Below are experts of layer 3 (counted from 0) of a mixture-of-experts language model. Rows are named router (the router's row for the expert) and show model dimensions 64-127. Each number is 200 + 20 x the weight over its row's rms, rounded and kept within 0 to 999.
Before each expert's rows: "gets" lists some tokens that make up at least twice as much of what it gets as of all text. This comes from a sample of Wikipedia text that the model never trained on. Tokens count by the router's weight.

# expert 34
gets: " r", " P", " t", " R", " p", " s"
router,201,212,208,211,204,194,236,193,242,163,141,191,221,198,192,197,201,194,177,218,211,220,202,231,213,189,199,195,212,192,206,188,180,151,197,197,188,168,196,199,207,175,199,229,198,188,171,205,217,214,211,180,233,227,194,214,218,229,192,205,182,233,205,236

# expert 33
gets: "\n", "===", " ===", "|---|---|---|---", "====", " ;"
router,168,224,182,214,198,174,195,220,243,210,193,171,197,234,195,190,202,180,189,222,150,205,199,202,187,216,179,219,184,192,169,203,199,202,220,176,181,207,184,171,179,191,201,180,214,174,141,193,187,230,180,185,148,190,180,224,223,225,202,213,175,214,197,175

# expert 47
gets: "0", "5", "4", "6", " Un", "9"
router,213,231,197,195,213,197,184,191,198,192,198,208,188,195,156,231,199,217,216,210,213,211,208,174,184,194,234,182,198,194,221,214,197,222,207,196,197,209,187,225,196,181,209,196,184,216,188,183,181,177,203,164,172,194,162,218,185,201,162,202,180,208,182,204

# expert 85
gets: " to", " and", " also", " was", " of", " not"
router,175,189,231,176,213,182,231,159,210,215,148,172,199,173,210,196,154,185,200,154,226,187,175,205,181,216,171,167,230,174,203,184,178,187,183,227,184,214,186,218,206,198,212,197,213,185,188,190,211,194,219,180,234,219,228,181,182,225,214,184,198,208,169,213

# expert 28
gets: " to", " for", " in", " be", " of", " as"
router,170,175,222,167,240,207,204,209,213,211,165,165,223,211,201,200,166,191,192,173,208,199,170,222,193,220,172,187,216,175,168,190,196,198,185,213,186,196,212,222,186,200,236,207,206,202,177,230,207,217,192,180,186,159,230,188,170,209,221,221,189,219,196,209

# expert 74
gets: ":", "2", "1", "0", "4", "7"
router,179,216,152,189,201,229,166,214,179,211,204,210,191,169,209,192,221,212,197,175,196,204,177,196,231,173,221,172,217,228,225,177,222,173,193,192,164,171,228,228,210,203,213,153,197,203,209,163,190,197,211,181,204,225,222,203,222,171,148,220,195,167,174,241

# expert 54
gets: " was", " he", " He", " she", " is", " won"
router,172,189,204,218,207,191,203,198,221,236,187,188,205,211,195,217,179,198,193,201,197,230,210,211,196,192,170,207,209,198,194,193,196,181,176,192,230,185,229,205,189,162,191,235,169,194,210,184,193,218,224,172,198,227,236,196,176,201,224,176,185,188,210,169

# expert 14
gets: ".", ")", ",", " by", " —", "%"
router,208,226,194,181,194,207,179,171,200,201,209,164,183,189,200,197,200,218,228,187,180,208,247,185,179,216,199,194,203,207,229,186,192,238,203,179,200,197,208,202,217,178,223,171,210,212,215,202,215,182,179,220,206,190,216,216,219,192,246,199,223,151,199,172

# expert 41
gets: " M", " m", " F", " H", " S", " K"
router,200,196,201,226,194,180,208,195,290,167,151,209,218,183,173,161,169,200,194,216,209,197,186,242,211,184,191,185,210,199,225,193,221,194,209,209,184,197,172,186,196,178,177,221,192,163,177,225,221,207,234,198,203,194,191,193,200,241,185,214,180,235,196,230

# expert 30
gets: " of", ",", " in", " from", " the", " and"
router,158,170,228,173,210,240,189,202,186,192,188,178,176,198,214,199,197,210,203,185,196,174,206,179,179,217,193,209,186,218,211,217,156,190,182,181,235,209,226,196,182,201,233,194,233,214,191,188,209,185,218,198,196,168,191,213,195,218,187,177,175,171,201,170

# expert 46
gets: "s", "ers", "es", " years", "ings", "ations"
router,231,217,197,212,221,221,168,191,185,185,175,189,253,201,162,209,203,230,218,210,195,217,215,184,207,200,226,199,207,206,187,224,200,229,202,225,185,201,184,189,213,224,189,212,223,176,216,192,184,183,190,207,191,218,199,213,202,198,209,177,217,245,217,219

# expert 75
gets: "c", "g", "ag", "ab", "at", "uc"
router,231,183,205,237,189,198,222,194,221,162,135,223,196,204,182,209,168,157,204,185,187,217,179,237,184,180,194,188,230,208,194,170,216,195,213,181,204,207,197,195,216,196,196,210,197,192,207,229,207,212,224,229,223,213,194,220,189,207,219,211,186,230,230,234

# expert 36
gets: "a", "i", "an", "o", "u", "k"
router,206,194,224,198,190,225,220,180,190,182,190,162,193,233,186,198,200,188,216,187,177,206,208,191,212,183,215,222,205,187,193,177,190,178,204,198,216,190,230,188,193,207,213,209,196,200,207,199,241,217,206,196,210,210,169,214,189,180,197,197,170,210,199,226

# expert 16
gets: " (", " \"", "/", "2", "^{", "-"
router,217,212,208,238,198,168,188,198,191,194,222,196,170,215,154,170,171,200,203,214,212,171,174,191,195,215,192,220,217,214,201,162,189,221,231,230,219,213,193,186,192,190,190,169,202,213,167,186,175,180,180,196,239,234,184,194,209,185,208,226,206,230,207,189

# expert 87
gets: ")", "%", "s", " m", "}", "es"
router,195,227,186,187,195,217,179,221,187,183,219,229,218,236,182,211,190,177,195,233,180,214,208,189,207,206,208,228,219,183,212,193,210,215,184,193,217,196,180,200,226,230,176,238,194,197,198,179,210,179,177,240,190,202,192,234,222,183,251,202,188,199,183,190

# expert 52
gets: "|", ":", " |", "-", " In", "In"
router,158,200,204,156,177,208,178,218,209,222,169,203,197,184,173,164,207,196,170,189,183,173,180,196,218,234,177,206,201,212,206,209,240,201,184,225,187,176,218,195,211,232,198,185,189,241,189,219,189,178,186,171,195,180,198,206,222,204,202,201,182,192,179,171

# expert 6
gets: " |", " =", "\n", "==", " ==", "==="
router,217,188,214,223,214,206,227,239,201,225,229,216,196,171,226,200,245,173,211,185,172,224,177,193,207,206,211,236,192,185,215,209,220,209,219,210,236,194,197,188,227,207,162,232,225,215,166,196,208,204,180,173,189,166,241,205,195,192,197,206,205,188,181,197

# expert 51
gets: " |", ";", "|", " /", "=", " -"
router,194,211,186,221,172,179,205,198,207,239,236,214,185,204,219,163,212,188,195,211,182,182,200,190,173,234,160,208,182,188,160,205,227,167,207,208,184,193,219,183,171,202,200,227,189,183,170,206,176,188,170,172,191,159,207,221,209,214,172,228,200,168,173,176

# expert 25
gets: "0", "1", "4", "6", "5", "3"
router,228,200,197,167,213,182,185,205,210,176,227,213,175,213,216,228,198,232,177,236,202,213,168,215,175,193,238,191,173,229,219,179,202,204,186,242,191,201,186,198,183,190,196,194,191,210,210,170,215,178,207,228,191,208,192,193,172,176,175,216,206,178,225,233

# expert 77
gets: "2", "1", "3", "5", "4", "7"
router,176,207,204,172,160,175,173,197,235,180,208,223,194,198,179,221,201,201,195,227,179,205,188,243,237,178,217,210,209,183,180,186,179,198,215,212,217,235,179,160,209,200,178,170,229,200,217,213,177,179,175,231,206,244,172,167,182,194,166,185,227,201,194,198

# expert 23
gets: " was", " is", " as", " of", " became", " As"
router,173,206,216,196,222,172,185,217,181,208,216,174,169,214,217,214,191,187,231,210,179,204,178,208,205,196,167,208,188,187,194,200,160,209,182,197,222,220,221,191,196,163,221,172,201,182,216,184,203,184,195,158,177,155,212,189,209,208,182,204,222,201,175,179

# expert 7
gets: " C", " D", " T", " B", " S", " K"
router,190,192,202,227,201,193,191,221,231,196,199,219,202,165,192,201,188,183,180,198,190,182,174,218,237,153,175,233,207,199,239,175,231,198,225,200,174,203,179,231,209,164,199,214,204,226,193,228,224,166,174,192,174,194,185,208,220,200,179,188,192,219,173,224

# expert 59
gets: " a", " an", " A", " the", "A", " in"
router,146,178,217,180,221,195,174,192,160,231,211,201,209,243,220,219,214,171,181,227,203,216,191,181,173,187,184,182,175,215,199,195,172,197,235,187,192,187,197,189,213,197,203,213,186,160,176,181,189,179,160,203,213,217,199,172,203,200,202,178,184,192,185,204

# expert 55
gets: " of", ":", ".", " and", "'", " for"
router,203,198,184,177,179,231,214,228,165,224,231,182,184,193,194,195,218,202,211,208,213,187,192,176,193,196,200,178,205,189,231,214,174,218,186,215,217,197,212,194,212,193,223,179,226,195,198,216,191,259,220,181,198,177,242,178,195,198,182,157,179,229,189,165

# expert 27
gets: "1", " ", " rec", " guitar", " vocals", " co"
router,199,177,219,191,179,208,228,228,184,205,216,225,214,201,185,228,226,220,212,204,218,215,215,199,178,239,204,186,177,141,175,183,208,209,207,198,197,210,166,164,212,180,201,209,169,195,182,195,195,213,194,197,224,221,183,204,223,176,202,206,194,193,210,216

# expert 20
gets: " ", " N", " L", "N", " d", " n"
router,230,207,222,190,180,191,224,220,204,204,189,218,200,184,168,195,184,169,222,229,226,185,194,199,235,185,166,190,189,213,214,192,208,229,225,183,200,188,192,197,200,206,188,209,225,207,220,157,211,154,184,176,195,192,218,177,181,148,173,187,216,173,221,186

# expert 82
gets: " ", "1", "2", "3", "–", "4"
router,228,218,212,185,181,168,200,206,199,159,199,191,175,180,217,213,205,247,196,177,219,213,249,231,212,236,237,222,224,176,224,189,196,199,206,206,189,193,240,205,213,215,196,161,211,193,240,191,192,179,195,217,222,191,191,169,189,197,173,164,192,176,207,170

# expert 32
gets: " I", " E", " O", " re", " o", "ro"
router,199,205,211,203,171,172,232,174,190,219,178,209,246,197,196,183,193,212,174,211,179,215,207,162,217,182,199,181,204,197,205,176,228,164,187,232,215,212,165,216,214,198,200,232,175,219,180,220,199,220,202,228,216,234,189,188,205,209,192,231,174,240,233,244

# expert 86
gets: "s", "'", " a", " the", " his", " two"
router,201,202,198,200,225,211,207,215,169,209,220,187,171,207,239,227,230,184,180,218,229,190,203,172,208,196,226,194,193,163,255,160,192,202,197,204,194,200,252,182,204,240,209,184,224,210,180,193,229,175,216,216,203,211,189,210,176,176,196,230,217,211,175,185

# expert 62
gets: " in", ",", " the", " and", " In", "In"
router,199,224,195,172,200,213,191,206,193,217,195,219,173,216,176,168,212,158,205,210,216,194,190,185,209,241,193,173,166,192,197,249,188,189,202,196,211,196,196,201,217,224,236,191,215,182,180,209,190,181,239,164,213,216,212,178,138,188,176,229,198,177,191,197

# expert 70
gets: "\n", "==", "-", " inter", " Ex", " pre"
router,220,206,198,192,211,187,204,209,223,226,147,199,207,176,176,164,175,179,176,191,202,165,228,180,207,207,176,190,183,189,201,235,210,216,211,210,164,201,217,248,196,188,190,173,185,172,208,217,200,232,193,176,195,214,236,190,197,208,238,228,220,248,216,188

# expert 19
gets: " |", "|", ";", " of", ":", ")"
router,165,164,193,224,199,201,178,202,212,191,219,228,174,176,222,234,223,178,173,212,218,205,203,207,176,221,202,221,174,195,217,229,210,230,209,209,209,210,198,210,218,208,199,227,186,192,226,182,173,170,207,185,178,192,201,213,183,210,188,228,225,206,205,212

# expert 42
gets: " G", " g", " The", "G", " d", "The"
router,221,191,251,210,168,193,177,246,187,235,227,186,206,201,213,172,177,210,221,194,219,178,187,160,189,188,192,181,200,196,221,215,214,186,187,211,195,198,189,165,174,176,182,191,232,221,195,190,220,179,170,198,198,185,179,179,199,161,209,223,224,198,201,215

# expert 61
gets: "1", "9", "2", "0", " ", "8"
router,196,225,211,208,189,177,174,225,190,219,210,216,225,207,195,183,232,207,183,194,201,212,218,200,224,178,207,236,168,221,225,205,216,221,224,217,210,197,226,176,194,213,177,220,219,197,223,185,171,199,178,219,192,208,149,166,234,176,175,183,212,185,165,186

# expert 11
gets: ":", " by", " Born", " Genus", " Species", " name"
router,246,194,207,185,226,168,165,238,162,216,214,215,168,183,210,236,245,184,224,255,183,219,195,191,186,183,195,213,218,228,186,233,188,203,200,188,187,178,210,188,233,202,193,185,201,197,199,187,201,222,211,198,194,231,229,203,209,197,212,196,228,180,190,216

# expert 15
gets: "2", "9", "1", "0", "8", "4"
router,224,197,186,200,192,232,210,209,203,200,218,197,185,187,201,176,222,244,209,208,189,221,204,200,213,191,201,211,186,170,229,203,201,227,174,207,207,241,201,205,205,169,178,174,207,211,207,213,182,177,229,221,195,163,166,179,217,191,155,221,231,203,196,191

# expert 5
gets: " (", " \"", "==", "===", "\n", "|"
router,177,214,165,208,239,180,172,206,206,221,217,199,189,210,175,204,188,193,223,200,156,195,214,182,212,223,201,204,190,214,239,181,182,209,227,212,223,208,181,186,185,183,217,192,190,199,178,209,206,207,175,188,193,152,226,237,220,196,202,180,166,196,232,196

# expert 40
gets: "0", "9", "2", "1", "–", "8"
router,247,181,181,225,198,182,163,203,243,205,208,200,185,202,192,219,204,219,189,215,203,209,218,199,203,173,228,218,156,231,194,243,225,233,222,212,164,207,197,175,209,195,207,180,162,212,230,212,170,185,214,214,217,168,195,192,200,214,223,210,199,174,222,200

# expert 44
gets: " his", " her", " their", "'", " the", " its"
router,210,177,173,190,185,198,197,192,152,195,199,161,188,217,229,211,222,203,159,218,208,209,223,202,205,230,213,182,199,173,244,168,208,178,207,211,176,223,210,185,212,213,191,218,175,236,211,211,204,180,191,229,230,200,179,176,200,179,214,191,177,237,196,203